Experts of a small language model.
Size: 8 layers, vocabulary 11585, 37.6M parameters.
Experts: 80 experts in each of 8 layers, 64 GeGLU neurons an expert, 4 picks a token, a softmax router.
Training: a variant of Adam for the experts, 5159 steps.
Below are experts of layer 3 (counted from 0) of a mixture-of-experts language model. Rows are named router (the router's row for the expert), gate (a neuron's input weights, with its number), up (a neuron's input weights, with its number), down (a neuron's output weights, with its number) and show model dimensions 0-191. Each number is 50 + 10 x the weight over its row's rms, rounded and kept within 0 to 99.
After each expert's rows: a language model's description of what the expert responds to. This comes from a sample of Wikipedia text that the model never trained on.

# expert 23
router:50 25 62 63 58 70 60 62 29 51 55 68 50 50 47 47 53 34 42 45 58 66 57 62 65 69 48 44 54 67 43 47 60 53 31 48 44 63 38 59 46 60 62 69 54 48 40 53 35 37 33 44 54 42 55 45 45 71 52 46 41 37 48 51 48 70 60 51 73 69 43 41 38 51 42 69 54 41 38 52 53 44 52 55 30 31 50 50 56 52 55 61 44 56 59 50 32 45 37 35 42 45 45 50 43 36 52 40 67 46 54 47 41 55 62 57 57 50 43 62 53 50 54 50 49 37 58 32 44 36 48 45 53 32 68 44 55 59 48 60 55 49 40 44 36 49 49 65 40 54 37 56 32 67 44 40 63 62 53 45 47 47 62 67 36 38 43 52 39 55 63 45 50 51 41 45 53 37 40 40 52 45 46 37 64 44 45 45 44 56 63 51
gate1:54 42 50 42 65 44 37 37 43 51 42 56 36 47 59 64 46 39 55 45 47 60 58 51 46 43 39 47 45 58 37 62 40 54 45 57 57 54 47 56 59 45 51 41 52 58 57 35 45 56 55 49 60 38 55 59 42 53 49 46 43 62 66 57 59 57 51 70 43 47 59 62 61 52 45 54 65 44 54 35 65 55 49 48 53 44 62 59 63 59 39 62 47 55 54 50 52 52 53 61 42 60 33 26 29 53 62 36 49 26 58 51 50 53 60 40 42 49 70 32 74 69 37 59 67 53 51 47 54 47 56 53 48 66 38 47 48 44 64 49 61 51 54 52 50 45 66 59 49 53 34 63 34 40 30 45 56 49 47 57 37 63 52 60 61 58 42 49 66 28 35 61 29 62 52 53 55 31 47 50 38 42 69 56 33 28 39 46 34 45 63 41
up1:48 30 38 69 43 53 35 46 43 58 85 53 59 43 55 43 68 52 43 47 45 43 43 42 63 49 54 51 46 51 49 53 44 55 67 41 40 49 56 61 50 64 47 45 65 52 41 53 57 49 30 45 54 67 43 48 55 50 55 45 57 44 51 48 45 38 52 59 60 50 31 39 41 52 54 42 32 47 57 68 28 57 52 49 49 40 50 52 43 33 58 48 50 45 43 56 64 34 54 42 70 40 65 56 52 44 19 49 40 66 54 54 44 57 49 53 47 54 65 76 48 40 41 52 45 52 46 65 39 68 42 46 51 52 36 44 52 61 47 48 48 57 56 45 51 61 59 36 45 52 46 63 58 51 45 54 67 36 59 56 72 48 40 40 48 37 45 48 26 84 32 52 52 37 36 61 53 49 47 47 59 53 50 48 53 58 61 58 54 39 42 53
down1:42 49 71 45 49 58 34 48 36 52 34 58 64 71 63 28 51 44 49 40 37 33 41 59 42 61 73 42 56 46 48 43 38 58 48 42 51 60 54 54 32 61 47 60 32 46 43 42 49 59 64 57 41 65 52 51 60 62 53 47 48 40 61 42 69 38 57 32 73 64 49 54 54 43 41 53 39 34 59 53 40 62 66 44 52 33 37 56 58 45 52 34 52 52 35 55 39 39 49 52 51 43 62 76 67 39 51 51 41 71 57 57 47 49 40 47 67 51 39 62 37 47 53 54 43 37 61 59 52 65 47 38 53 55 59 37 37 37 44 51 54 40 45 49 31 44 45 53 44 44 45 48 45 58 54 44 52 49 42 58 82 52 57 48 30 52 45 62 58 58 64 48 53 46 42 49 50 56 56 43 55 43 36 51 45 56 62 47 45 44 42 48
It responds to: Sports competition terms

# expert 3
router:45 46 55 57 61 60 62 62 35 62 40 56 44 50 58 37 34 44 53 49 65 68 61 52 54 62 30 33 58 41 51 50 67 58 43 47 52 55 50 43 46 69 64 57 58 28 43 66 36 55 48 37 56 50 59 44 40 64 22 35 44 48 48 51 36 66 70 57 55 69 46 44 49 44 52 54 68 42 40 51 49 35 68 61 39 38 70 58 64 59 62 59 52 47 53 53 42 45 52 34 65 37 52 40 54 31 54 40 58 39 63 52 35 44 51 49 53 65 49 62 48 32 48 44 26 46 58 56 38 45 55 44 49 46 44 43 48 48 56 58 53 36 47 41 44 52 46 58 48 47 40 55 45 53 44 38 57 62 64 54 53 49 58 74 45 48 48 63 47 54 63 44 30 40 38 40 61 51 35 38 58 46 45 48 60 39 44 49 33 47 63 46
gate0:37 55 56 58 45 52 53 55 45 45 51 51 63 59 55 57 52 37 52 45 66 44 55 52 58 58 36 52 39 50 59 64 63 65 61 39 43 60 43 38 51 61 47 52 93 35 50 48 33 64 47 54 51 46 60 48 36 55 42 62 44 45 46 36 51 37 33 45 45 54 58 45 54 34 64 55 45 51 57 46 38 32 53 59 51 38 62 56 61 57 48 39 47 61 59 61 47 49 45 44 51 50 56 43 55 50 63 48 56 37 72 53 46 63 27 49 41 49 47 51 63 46 46 58 45 54 57 37 57 47 88 54 56 37 47 59 57 55 57 47 52 53 63 52 52 40 35 54 75 53 62 56 44 58 30 53 35 54 54 56 50 36 61 35 59 54 45 37 57 31 69 39 62 48 40 51 49 30 52 27 65 40 45 46 43 51 56 41 53 46 62 48
up0:57 38 60 53 46 64 45 50 49 49 52 67 60 56 58 27 40 57 54 41 52 48 60 46 56 44 65 34 26 58 41 34 34 44 36 59 56 66 63 59 50 48 71 45 22 54 65 62 38 46 53 44 47 64 40 41 70 46 37 44 37 49 58 56 55 67 45 39 55 61 49 45 45 47 66 52 41 43 41 50 48 53 45 45 40 61 49 43 38 58 49 48 44 50 54 42 37 48 39 33 44 46 48 40 49 49 41 35 54 51 55 51 44 49 56 57 55 39 58 50 28 21 57 43 59 43 53 53 45 44 46 49 52 43 60 34 49 56 52 66 36 45 68 42 45 46 47 78 54 60 44 37 73 56 57 67 55 50 41 53 51 52 59 58 35 41 56 40 47 51 47 56 43 59 69 60 63 54 54 74 35 51 63 55 47 34 52 46 40 66 46 36
down0:48 41 47 37 42 51 57 57 44 39 59 47 40 67 56 49 59 68 52 46 46 39 43 56 49 55 54 47 45 61 33 39 55 73 59 48 56 42 48 55 50 36 58 63 54 56 57 50 68 56 46 61 32 39 40 58 61 52 42 55 41 68 48 50 45 55 58 53 67 45 38 68 43 36 28 55 27 62 35 41 46 62 63 36 43 45 49 39 54 46 45 63 62 41 41 46 55 51 48 55 30 59 53 42 52 47 53 48 58 49 48 37 72 52 62 62 58 53 54 40 45 68 26 30 39 62 47 49 41 57 29 51 38 39 44 56 65 48 63 59 39 42 39 43 54 59 59 43 36 54 42 62 47 40 59 46 59 38 40 50 49 58 49 54 46 68 31 66 48 67 39 60 44 55 54 43 60 49 58 53 37 31 66 55 48 61 36 35 69 53 48 42
It responds to: Capitalized name words

# expert 19
router:46 34 67 53 47 65 59 56 24 57 59 67 58 74 54 43 44 47 65 44 54 62 55 59 61 56 34 41 60 71 52 61 62 51 52 42 51 49 57 48 47 54 71 57 56 21 44 54 46 35 39 43 49 46 58 45 50 45 43 52 34 41 48 47 40 68 55 52 69 69 38 38 52 41 47 53 57 32 57 67 57 32 57 46 44 28 70 54 54 55 45 60 42 54 53 52 42 42 39 50 56 48 43 36 40 38 59 51 61 48 49 40 53 48 60 51 47 52 50 56 49 40 37 61 39 40 56 29 47 39 56 44 57 31 56 46 51 57 41 64 68 43 40 50 42 65 46 65 44 56 42 62 49 58 45 54 55 59 59 38 52 40 65 62 41 53 46 55 39 54 61 46 45 46 44 44 41 36 33 43 53 47 39 26 60 35 59 43 42 44 60 37
gate0:68 48 47 59 46 40 51 48 60 56 45 52 78 43 56 55 41 44 42 48 62 46 41 55 40 64 47 56 52 44 45 54 65 55 52 60 45 50 38 49 68 65 63 54 35 35 54 54 45 52 56 50 56 60 51 61 36 48 47 41 44 39 59 47 60 53 46 37 53 52 35 59 57 40 38 54 37 51 60 44 48 38 53 44 63 35 30 64 54 37 58 61 39 56 38 49 59 34 40 56 62 60 21 50 35 36 56 51 45 51 38 58 51 47 47 75 42 72 52 48 57 43 61 30 58 49 49 47 34 44 55 51 50 46 41 69 51 43 63 55 73 33 48 37 54 71 52 46 36 63 45 48 78 49 52 62 61 55 42 49 50 42 39 48 52 38 53 40 40 65 47 50 59 47 53 62 36 60 45 62 54 20 50 53 57 39 54 38 46 39 52 46
up0:62 64 76 54 38 56 49 43 66 42 31 57 63 55 51 33 47 63 36 49 64 38 45 52 52 56 52 59 45 43 53 50 31 60 58 50 53 40 48 56 65 56 50 58 55 63 49 32 32 48 41 45 46 56 47 37 50 63 45 41 61 51 52 57 64 43 53 42 50 31 46 42 51 30 38 43 59 46 65 59 53 58 61 43 42 30 48 44 46 55 57 37 38 69 65 72 36 48 32 53 34 59 33 58 36 65 59 53 44 49 23 45 56 53 56 65 36 54 48 45 65 50 54 31 54 75 44 38 47 45 42 49 52 48 50 50 36 64 61 52 69 39 34 44 61 71 54 49 42 66 44 55 56 50 46 40 53 59 39 57 57 54 46 44 40 47 71 46 49 61 48 50 51 54 45 46 58 52 49 41 48 40 59 51 56 52 59 36 52 34 45 38
down0:57 54 55 48 49 42 53 45 54 54 57 29 45 48 61 47 37 55 81 45 49 63 37 61 66 53 50 56 54 51 53 69 59 50 50 61 43 58 48 46 66 53 50 53 40 57 48 52 65 43 35 48 66 48 42 56 56 34 57 56 59 57 30 56 53 55 37 46 55 30 49 67 41 50 42 53 46 42 46 56 36 49 57 60 60 61 57 58 59 33 47 46 47 30 40 41 54 44 46 68 58 44 42 62 40 36 60 47 60 58 45 59 42 50 44 39 49 48 52 53 49 54 56 54 47 29 52 44 46 53 41 43 60 44 48 66 47 47 51 37 47 41 42 51 42 60 42 59 55 51 49 52 51 36 38 37 44 50 68 67 49 34 53 30 44 73 52 48 71 49 35 51 28 41 55 40 31 34 68 65 58 43 70 57 65 46 67 74 42 29 43 47
It responds to: Capitalized name words

# expert 63
router:36 54 57 68 65 48 63 59 42 69 52 56 59 66 54 49 39 42 46 45 61 58 59 49 61 64 42 32 56 67 43 39 63 57 44 33 51 61 40 53 42 62 56 51 45 49 34 62 50 40 31 38 53 36 46 37 46 46 32 56 41 49 40 43 43 53 58 67 66 54 48 50 50 42 42 56 68 29 50 48 59 43 60 63 36 46 54 62 55 56 59 70 41 58 48 51 43 30 45 43 60 39 46 36 45 51 38 50 56 38 58 33 32 51 47 57 59 61 54 79 68 41 43 43 45 28 68 36 46 44 62 33 57 42 67 48 53 50 39 62 35 39 39 40 45 52 55 60 57 69 43 60 50 57 54 47 60 58 62 41 48 66 57 56 42 38 35 53 46 59 52 38 43 44 39 41 52 51 46 41 53 40 48 44 53 49 47 46 41 41 51 37
gate1:39 40 61 85 49 54 69 48 51 60 56 58 51 61 56 56 54 60 67 52 43 47 57 63 63 54 53 56 50 43 34 58 62 42 40 34 54 56 49 56 47 48 59 46 52 44 30 44 48 40 28 58 55 37 48 40 49 48 54 50 35 51 56 38 51 49 57 52 57 52 40 47 54 49 45 56 50 35 53 53 61 29 72 62 40 46 60 52 46 52 50 42 39 44 35 60 42 35 39 44 50 43 45 46 54 45 52 37 57 44 58 42 36 59 53 54 54 62 35 44 67 53 48 55 59 45 69 49 61 40 44 44 57 44 68 44 66 65 50 50 54 49 57 44 36 67 54 33 60 51 49 53 54 61 30 60 55 56 62 57 41 49 56 64 39 39 22 43 54 75 49 49 36 37 53 44 47 63 46 42 51 21 36 26 55 38 49 59 55 61 59 42
up1:47 42 54 45 53 58 43 52 41 56 60 51 52 46 67 57 61 31 47 39 50 38 43 47 56 58 39 45 65 38 56 46 31 37 48 71 59 50 36 49 45 43 58 73 63 44 69 65 39 54 52 43 55 41 65 47 27 50 52 39 51 20 63 59 31 66 49 53 55 63 28 43 50 34 32 42 57 55 41 56 39 55 46 61 62 47 61 45 62 38 46 50 48 48 48 47 53 45 38 37 48 33 45 52 38 45 50 57 48 43 60 54 46 49 53 51 55 42 60 66 47 47 60 42 72 69 58 49 37 47 49 62 64 49 49 44 46 42 40 45 63 39 50 36 45 52 55 50 32 42 45 60 47 60 42 55 58 61 51 37 50 57 53 57 37 42 75 62 33 61 51 62 48 46 51 35 36 52 33 50 58 51 56 72 46 59 38 51 43 32 63 53
down1:52 38 46 51 41 49 50 42 51 42 40 53 58 68 45 34 43 51 56 33 51 40 52 24 52 46 51 47 31 64 71 31 50 48 44 52 52 44 48 47 51 59 61 38 56 66 45 47 65 48 58 63 39 64 50 74 34 51 60 57 64 47 47 36 35 60 58 59 40 39 43 70 43 65 44 48 63 71 55 46 52 54 56 42 51 63 43 61 51 44 39 51 48 45 53 68 37 38 54 53 50 60 54 51 58 60 51 38 50 49 46 62 53 51 53 40 45 60 39 32 45 53 51 29 69 65 52 56 21 65 56 72 60 43 52 59 52 47 53 37 42 30 53 52 57 74 52 45 52 58 42 40 44 39 48 45 33 52 44 40 52 44 66 30 55 55 42 49 50 49 68 59 45 49 55 43 53 63 23 46 55 42 43 36 55 51 52 47 48 61 63 61
It responds to: Conjunctions and commas

# expert 50
router:37 49 74 57 67 66 49 62 33 62 57 52 53 51 52 50 53 50 49 43 57 59 42 63 61 57 63 49 71 52 45 39 64 68 46 47 58 45 43 58 39 55 62 51 41 36 55 63 33 47 42 38 53 40 48 37 44 65 27 43 44 50 44 46 35 53 66 60 61 53 32 45 38 57 38 60 49 38 39 54 59 29 57 58 44 41 57 53 55 57 67 54 57 48 35 62 48 50 47 36 56 43 34 45 46 27 46 39 62 40 63 42 35 53 53 53 60 68 42 79 50 46 46 46 62 33 66 56 30 41 60 39 60 32 49 47 57 50 40 48 52 43 42 36 42 52 49 51 49 57 39 53 47 62 47 55 63 55 59 52 42 51 65 52 34 40 41 72 50 55 47 43 43 54 48 49 55 49 55 55 53 29 38 44 58 40 38 41 39 41 56 37
gate1:41 45 36 44 54 26 59 42 59 47 53 58 50 55 32 60 47 36 69 41 51 37 48 55 48 57 36 66 72 63 40 36 52 53 49 43 41 51 37 51 49 73 55 50 40 44 58 52 64 66 53 69 42 50 42 38 58 47 57 53 53 43 41 51 61 60 36 53 53 29 53 50 49 46 54 40 42 56 39 55 48 41 53 36 56 55 56 64 56 62 61 62 49 52 35 54 67 46 58 57 30 59 42 51 55 52 56 48 31 51 46 55 56 36 32 54 33 57 52 57 45 62 58 58 57 47 49 59 66 56 59 47 33 43 48 59 55 33 63 61 31 50 58 43 67 44 58 57 45 26 50 44 50 39 35 52 44 57 56 55 53 37 55 56 23 39 65 47 52 45 56 57 48 46 43 48 42 52 68 43 35 33 26 59 50 56 27 43 59 50 50 37
up1:53 44 33 38 34 49 51 45 63 31 37 54 52 50 38 59 38 19 53 48 56 16 41 42 53 58 56 56 60 65 38 54 54 26 45 54 55 37 53 51 49 46 35 58 50 27 60 47 55 47 53 56 40 49 28 56 57 41 66 43 64 36 43 55 51 53 46 58 50 39 45 62 77 48 75 44 54 63 45 60 44 55 52 35 58 47 42 63 47 55 43 34 54 62 45 46 53 52 50 44 45 62 50 43 50 43 54 52 43 62 59 48 63 58 52 58 44 50 55 47 48 53 48 39 40 51 46 53 56 42 69 71 32 47 52 56 57 55 40 53 39 52 58 63 49 49 53 74 53 46 49 39 57 51 36 43 46 49 48 46 69 38 38 46 32 61 63 39 46 43 48 64 59 57 54 58 36 40 59 44 30 60 53 52 42 51 38 40 58 39 46 33
down1:45 65 64 37 55 52 53 46 58 44 44 42 52 56 38 62 70 37 63 54 64 76 42 72 37 68 34 55 55 37 47 30 42 51 52 37 53 54 48 44 51 64 55 62 57 47 44 56 46 49 56 42 35 59 38 72 45 51 50 64 46 36 50 58 32 31 64 42 12 59 56 35 52 34 50 60 46 46 65 43 43 44 42 56 47 45 49 54 58 50 41 34 62 44 40 54 70 56 65 54 35 61 49 59 44 44 57 61 49 43 49 48 45 43 40 51 47 39 43 41 35 55 52 50 50 38 60 48 53 48 41 51 39 49 63 60 50 48 54 36 41 63 50 52 45 51 53 48 36 44 58 51 61 48 57 36 51 46 26 47 56 39 45 67 62 52 39 77 55 48 65 52 62 45 51 55 63 60 41 63 48 57 59 34 42 59 45 53 46 56 38 52
It responds to: Surname inner pieces

# expert 52
router:35 42 66 62 59 63 72 55 36 51 46 55 56 71 48 43 46 40 51 58 70 57 66 56 60 62 42 27 62 51 45 39 63 58 57 49 60 49 31 57 51 57 53 62 48 35 34 79 37 43 48 35 57 57 57 45 47 56 47 41 54 49 47 45 48 48 47 55 63 70 27 45 49 46 37 57 57 53 44 57 44 47 58 41 38 40 65 56 70 52 49 60 41 47 50 47 42 34 38 48 57 53 47 37 40 41 49 46 65 38 40 35 46 65 52 56 66 58 42 62 62 49 42 43 51 46 55 49 42 39 62 39 52 45 64 48 58 69 44 48 62 47 35 38 47 79 60 53 45 50 45 41 47 52 41 52 63 53 61 38 38 53 60 58 48 42 41 54 36 49 42 46 31 46 44 43 40 60 45 38 61 48 36 38 53 38 29 44 38 39 64 51
gate0:48 53 44 67 50 62 62 47 36 54 50 58 38 56 47 56 45 35 58 48 43 46 41 50 60 51 46 42 55 35 39 42 37 56 55 38 62 68 44 59 39 37 51 62 65 43 37 26 36 36 38 48 49 45 45 65 58 66 53 51 66 49 48 65 48 50 52 45 56 43 61 68 46 49 58 45 39 46 27 33 54 53 21 57 43 56 45 63 53 42 55 65 65 44 78 46 51 34 47 36 48 58 51 67 38 43 52 39 52 51 61 60 51 38 51 69 53 51 52 49 81 46 62 50 45 44 42 63 50 32 48 45 45 52 40 47 36 50 61 47 60 46 39 40 62 52 44 35 44 50 41 45 36 57 64 50 54 42 61 51 48 55 41 46 49 40 36 67 47 69 58 46 53 56 56 47 73 46 43 51 54 59 66 41 61 48 35 42 50 61 56 62
up0:59 61 41 71 58 46 45 41 48 43 36 46 50 49 37 57 43 44 53 49 54 50 42 51 49 53 68 63 47 43 46 50 40 77 56 49 54 62 31 61 65 56 45 52 51 42 50 34 66 44 37 45 48 40 41 59 63 58 67 58 57 53 39 63 66 41 43 46 44 55 57 59 59 64 58 55 37 49 51 39 35 50 27 51 63 59 42 34 50 49 59 45 53 36 64 54 56 54 42 44 54 37 54 37 45 60 44 39 39 51 45 43 56 45 66 65 31 52 46 52 70 49 45 44 18 47 46 38 56 48 56 44 30 62 41 58 58 62 61 57 33 63 45 60 52 50 42 54 49 42 54 51 59 56 47 39 25 44 57 49 65 54 47 59 48 52 37 40 35 50 70 49 54 65 51 36 69 35 55 23 65 50 48 43 56 60 52 52 57 66 52 45
down0:54 58 49 48 61 52 48 36 58 48 56 29 27 57 54 41 38 60 52 37 30 63 52 36 60 43 42 44 57 38 43 55 40 28 48 49 52 59 35 53 45 39 48 37 56 66 43 41 43 44 34 43 32 61 59 59 47 76 60 57 70 48 48 41 69 44 51 52 55 47 62 57 44 35 64 49 50 49 45 47 65 59 58 57 64 37 45 44 40 50 44 49 43 50 56 54 30 61 48 42 41 25 57 43 49 44 47 57 69 64 50 50 65 57 53 55 31 63 60 52 48 49 47 38 40 57 60 55 62 61 53 38 36 54 52 50 50 52 51 63 43 56 65 46 55 63 62 62 50 52 42 60 44 53 56 45 34 57 58 33 58 49 55 41 60 30 41 53 44 69 60 60 76 46 50 56 48 33 37 45 54 58 48 51 37 53 69 52 58 38 46 40
It responds to: Lowercase word starts

# expert 49
router:47 46 58 75 71 56 46 58 53 52 54 56 54 67 48 40 50 37 60 51 53 65 61 60 64 67 35 36 65 55 44 40 52 54 37 42 55 56 49 59 37 44 62 59 50 39 28 76 53 42 51 37 59 46 62 49 55 59 52 51 50 49 43 51 44 50 53 51 66 68 35 34 45 49 53 65 58 42 41 64 45 51 67 56 42 45 65 54 63 42 49 57 46 62 48 63 43 27 37 44 61 43 50 33 43 48 54 48 65 49 46 42 47 49 61 40 60 53 31 52 57 31 48 49 41 35 54 24 51 44 60 37 54 46 43 53 61 65 31 57 70 46 47 52 37 58 52 48 29 53 47 64 48 53 48 50 52 65 65 48 33 40 57 61 43 37 35 51 49 48 65 47 45 49 45 47 45 49 32 37 51 45 30 48 44 45 47 46 52 39 65 36
gate0:35 61 74 46 20 55 44 44 49 39 54 61 55 63 69 66 50 34 40 36 43 56 58 57 41 47 53 56 62 53 35 36 52 43 51 47 66 40 46 60 49 66 66 63 52 43 53 61 65 31 57 47 31 53 58 54 39 59 37 61 59 36 50 47 40 45 52 69 46 49 43 33 46 27 55 49 74 56 43 60 31 56 63 50 49 52 66 49 39 48 55 44 59 38 52 49 54 61 57 41 51 33 60 30 47 61 50 45 59 47 46 58 51 55 51 52 57 56 46 57 43 60 26 46 50 63 53 52 45 61 50 39 69 60 49 37 58 43 55 45 40 57 41 67 57 53 49 61 57 37 55 52 54 54 40 58 68 61 74 57 35 50 51 44 56 55 45 43 50 53 63 37 36 52 52 30 53 55 43 43 61 44 45 37 47 34 55 45 49 43 44 49
up0:51 45 43 61 63 62 43 62 51 52 60 37 58 39 33 43 51 73 43 47 55 48 58 43 62 53 37 32 50 75 49 60 48 46 42 54 45 61 68 55 34 37 55 59 69 56 38 43 40 51 43 61 59 48 67 40 44 39 46 50 42 62 43 45 60 54 62 51 66 58 54 51 49 55 53 44 38 48 26 47 58 33 40 61 54 37 41 47 44 58 52 71 48 55 57 59 38 31 29 48 35 58 37 61 52 57 37 41 66 49 58 41 48 50 44 64 53 54 50 58 60 46 64 60 34 40 57 35 35 28 53 36 64 45 59 50 59 56 49 41 47 49 65 55 35 33 56 41 43 47 43 51 51 56 67 23 36 46 54 29 54 60 57 49 40 40 68 49 53 64 53 51 51 42 54 47 37 37 46 56 56 53 40 50 65 41 55 45 40 49 55 52
down0:48 29 41 49 47 47 64 65 61 47 53 59 57 35 46 54 36 51 57 49 52 47 52 62 52 52 52 47 68 46 59 56 56 34 47 51 73 51 49 65 54 50 47 41 44 47 43 49 40 59 45 44 47 41 57 37 63 56 44 39 65 45 64 53 61 59 57 33 48 28 71 39 54 56 50 51 49 50 70 55 51 35 50 49 33 51 33 67 64 48 55 31 35 52 51 46 43 49 59 44 34 37 38 56 73 32 48 61 52 63 74 27 59 58 38 38 44 43 66 32 77 29 38 56 48 41 64 49 54 50 33 52 57 49 56 58 41 60 49 56 50 49 51 43 54 30 54 60 47 68 50 53 39 43 53 59 46 48 66 62 61 41 50 48 44 53 44 65 48 50 56 51 46 47 46 49 30 48 42 49 55 33 59 60 35 50 54 35 55 58 50 47
It responds to: Lowercase word prefixes

# expert 61
router:46 42 61 53 70 51 47 63 40 65 57 57 53 61 56 47 49 40 44 48 54 54 64 60 64 58 38 42 62 50 54 38 54 62 37 39 50 46 52 47 36 48 62 53 64 31 42 66 35 48 49 47 59 47 61 44 25 64 34 47 48 42 52 50 40 60 69 62 56 54 34 45 34 49 34 55 63 40 41 40 56 34 57 66 37 45 55 61 64 58 60 55 43 54 48 43 44 48 47 41 52 50 34 55 43 36 59 60 55 43 55 47 33 44 44 56 74 54 48 60 66 32 28 49 52 25 59 48 36 39 57 35 61 39 51 43 52 52 39 49 57 42 52 48 38 54 47 58 45 58 29 63 52 58 43 45 56 56 56 42 38 55 43 65 36 55 44 77 38 64 50 47 39 45 39 42 43 40 33 59 51 40 39 48 59 53 37 42 38 42 62 45
gate0:39 50 48 55 49 51 47 46 35 54 86 58 52 49 65 72 58 46 40 49 51 56 61 57 60 56 44 57 48 45 39 73 42 76 42 45 64 62 35 51 54 51 33 54 55 42 46 46 47 33 49 44 55 56 44 51 47 70 46 47 56 53 61 53 31 40 53 56 54 53 30 61 29 59 51 51 41 33 50 54 56 41 64 47 22 46 53 53 51 53 60 45 56 39 56 57 28 51 46 59 45 48 54 29 44 49 63 48 58 35 50 48 17 53 67 49 61 47 53 56 57 42 39 51 37 28 49 29 40 61 53 64 49 54 53 40 52 57 42 62 51 50 48 51 56 54 46 57 56 56 47 49 50 57 40 45 39 44 51 59 70 46 54 56 37 45 26 53 55 43 61 43 33 54 52 61 52 42 47 49 48 47 48 45 57 44 43 46 58 51 40 25
up0:45 57 47 41 41 40 37 35 71 27 67 54 51 45 52 63 56 32 47 52 50 41 44 63 40 41 58 54 39 52 58 40 43 82 42 50 38 63 46 44 62 60 49 40 38 65 58 44 52 63 67 55 45 63 47 55 41 66 55 55 59 51 50 38 49 33 47 46 38 45 49 57 50 54 32 43 46 50 57 41 58 28 41 57 41 63 39 59 45 50 43 35 58 63 50 41 56 52 71 65 57 63 48 64 54 45 66 54 32 44 51 62 29 31 56 44 50 50 49 34 48 43 45 50 63 45 34 46 59 61 61 60 41 57 53 46 27 41 62 35 74 41 48 58 57 50 43 38 57 57 47 44 50 35 45 63 44 50 51 57 49 32 49 48 45 53 35 67 53 31 48 55 55 58 64 63 53 52 60 53 52 44 59 52 55 55 44 54 60 60 47 36
down0:54 26 31 73 53 49 65 44 59 39 58 56 47 53 51 43 56 37 52 42 43 43 51 62 64 70 54 45 47 46 64 60 55 41 49 37 56 57 40 41 49 48 65 38 39 49 43 51 56 38 56 43 59 61 66 53 45 39 56 40 27 44 43 60 46 56 59 44 77 55 42 61 41 59 47 51 62 45 48 33 65 53 54 70 31 54 53 52 49 56 51 45 53 64 47 43 40 58 40 46 54 49 32 51 57 72 60 48 54 35 59 49 47 58 44 79 56 38 69 50 45 49 52 54 47 39 40 43 52 58 40 59 55 47 54 43 59 56 53 25 55 43 73 39 64 47 49 63 55 46 38 41 50 52 43 67 40 32 41 40 48 55 40 60 55 36 59 45 43 61 66 49 42 63 43 53 63 35 37 34 53 56 39 47 41 40 65 58 52 54 54 39
It responds to: Personal name pieces

# expert 33
router:39 42 56 58 68 54 63 59 40 67 58 50 50 65 59 48 44 33 50 45 73 57 64 49 61 64 34 31 49 67 45 28 53 57 37 39 68 49 37 51 51 55 47 61 50 51 28 66 51 37 49 41 62 43 55 47 46 59 44 41 44 40 52 41 48 43 62 56 78 59 40 38 51 45 47 55 60 51 44 72 51 49 69 52 36 30 61 64 65 51 55 54 48 46 43 61 41 20 37 47 63 38 47 47 42 46 54 32 60 48 48 44 44 47 67 50 58 53 42 53 55 50 44 43 57 38 58 47 29 50 46 31 51 44 57 52 51 55 39 53 66 43 54 40 43 58 52 71 49 60 43 53 45 57 42 49 62 53 65 45 41 52 53 58 51 41 41 48 44 47 48 35 37 46 36 54 44 64 32 45 53 47 33 43 49 43 41 36 51 33 62 48
gate0:50 50 55 74 36 59 46 43 23 80 53 41 36 69 52 62 29 56 58 35 39 45 51 64 46 62 38 47 74 46 44 45 51 52 48 47 49 50 49 49 44 52 37 56 51 45 64 45 56 49 55 49 56 45 39 45 50 60 43 60 52 42 46 44 54 52 44 30 52 59 46 33 48 32 58 60 65 46 59 49 51 49 37 57 41 37 58 47 63 55 51 65 40 69 39 71 40 46 32 57 52 36 20 48 56 46 50 44 45 50 44 61 45 67 51 37 53 50 37 49 54 59 37 55 44 54 46 44 55 60 48 67 33 51 51 52 52 59 46 53 49 31 47 54 60 42 40 30 66 49 41 53 59 71 45 50 52 55 53 51 53 43 34 50 61 45 60 51 43 54 59 65 63 48 65 54 54 55 55 53 62 39 40 53 52 47 76 31 63 57 46 39
up0:48 53 45 54 44 32 55 40 63 44 45 57 52 52 51 47 56 27 52 50 60 49 56 35 60 45 52 57 31 61 52 70 42 55 50 44 50 56 40 46 56 44 57 56 56 52 54 52 53 33 35 45 39 47 77 46 37 47 43 51 67 61 54 64 38 47 52 61 47 65 47 56 51 55 39 34 43 37 46 70 54 49 53 58 48 58 58 73 50 39 50 57 67 37 54 29 52 36 67 51 42 66 69 53 53 55 26 48 56 40 75 37 47 54 52 60 54 59 66 73 47 46 53 57 44 33 58 49 44 56 64 23 48 50 45 45 41 52 60 63 56 67 55 62 44 67 31 64 49 57 48 48 36 41 51 65 59 50 60 49 53 64 53 42 42 46 40 53 55 61 57 29 40 46 34 43 34 43 44 49 63 68 58 54 52 52 44 54 44 48 51 42
down0:57 53 54 41 50 56 60 63 38 55 58 56 58 54 47 42 52 43 41 60 63 49 66 49 50 55 30 46 51 40 44 56 45 58 57 43 45 40 52 23 67 40 42 63 30 50 36 52 30 41 39 58 51 55 52 61 33 49 43 53 60 69 41 62 36 60 64 66 83 39 53 49 50 39 55 42 47 39 44 55 41 54 47 34 55 62 50 42 50 45 40 31 51 57 49 54 54 38 49 54 45 52 62 54 52 51 61 49 43 56 56 26 44 65 68 43 36 51 59 41 51 47 51 61 75 55 49 26 53 49 69 29 57 43 64 35 60 54 57 60 38 50 53 36 40 58 69 44 47 64 47 52 53 50 46 55 41 47 45 51 48 61 42 57 60 47 53 32 58 41 39 30 49 46 70 41 48 47 38 38 37 55 52 50 52 58 42 58 30 43 51 59
It responds to: Word-initial lowercase pieces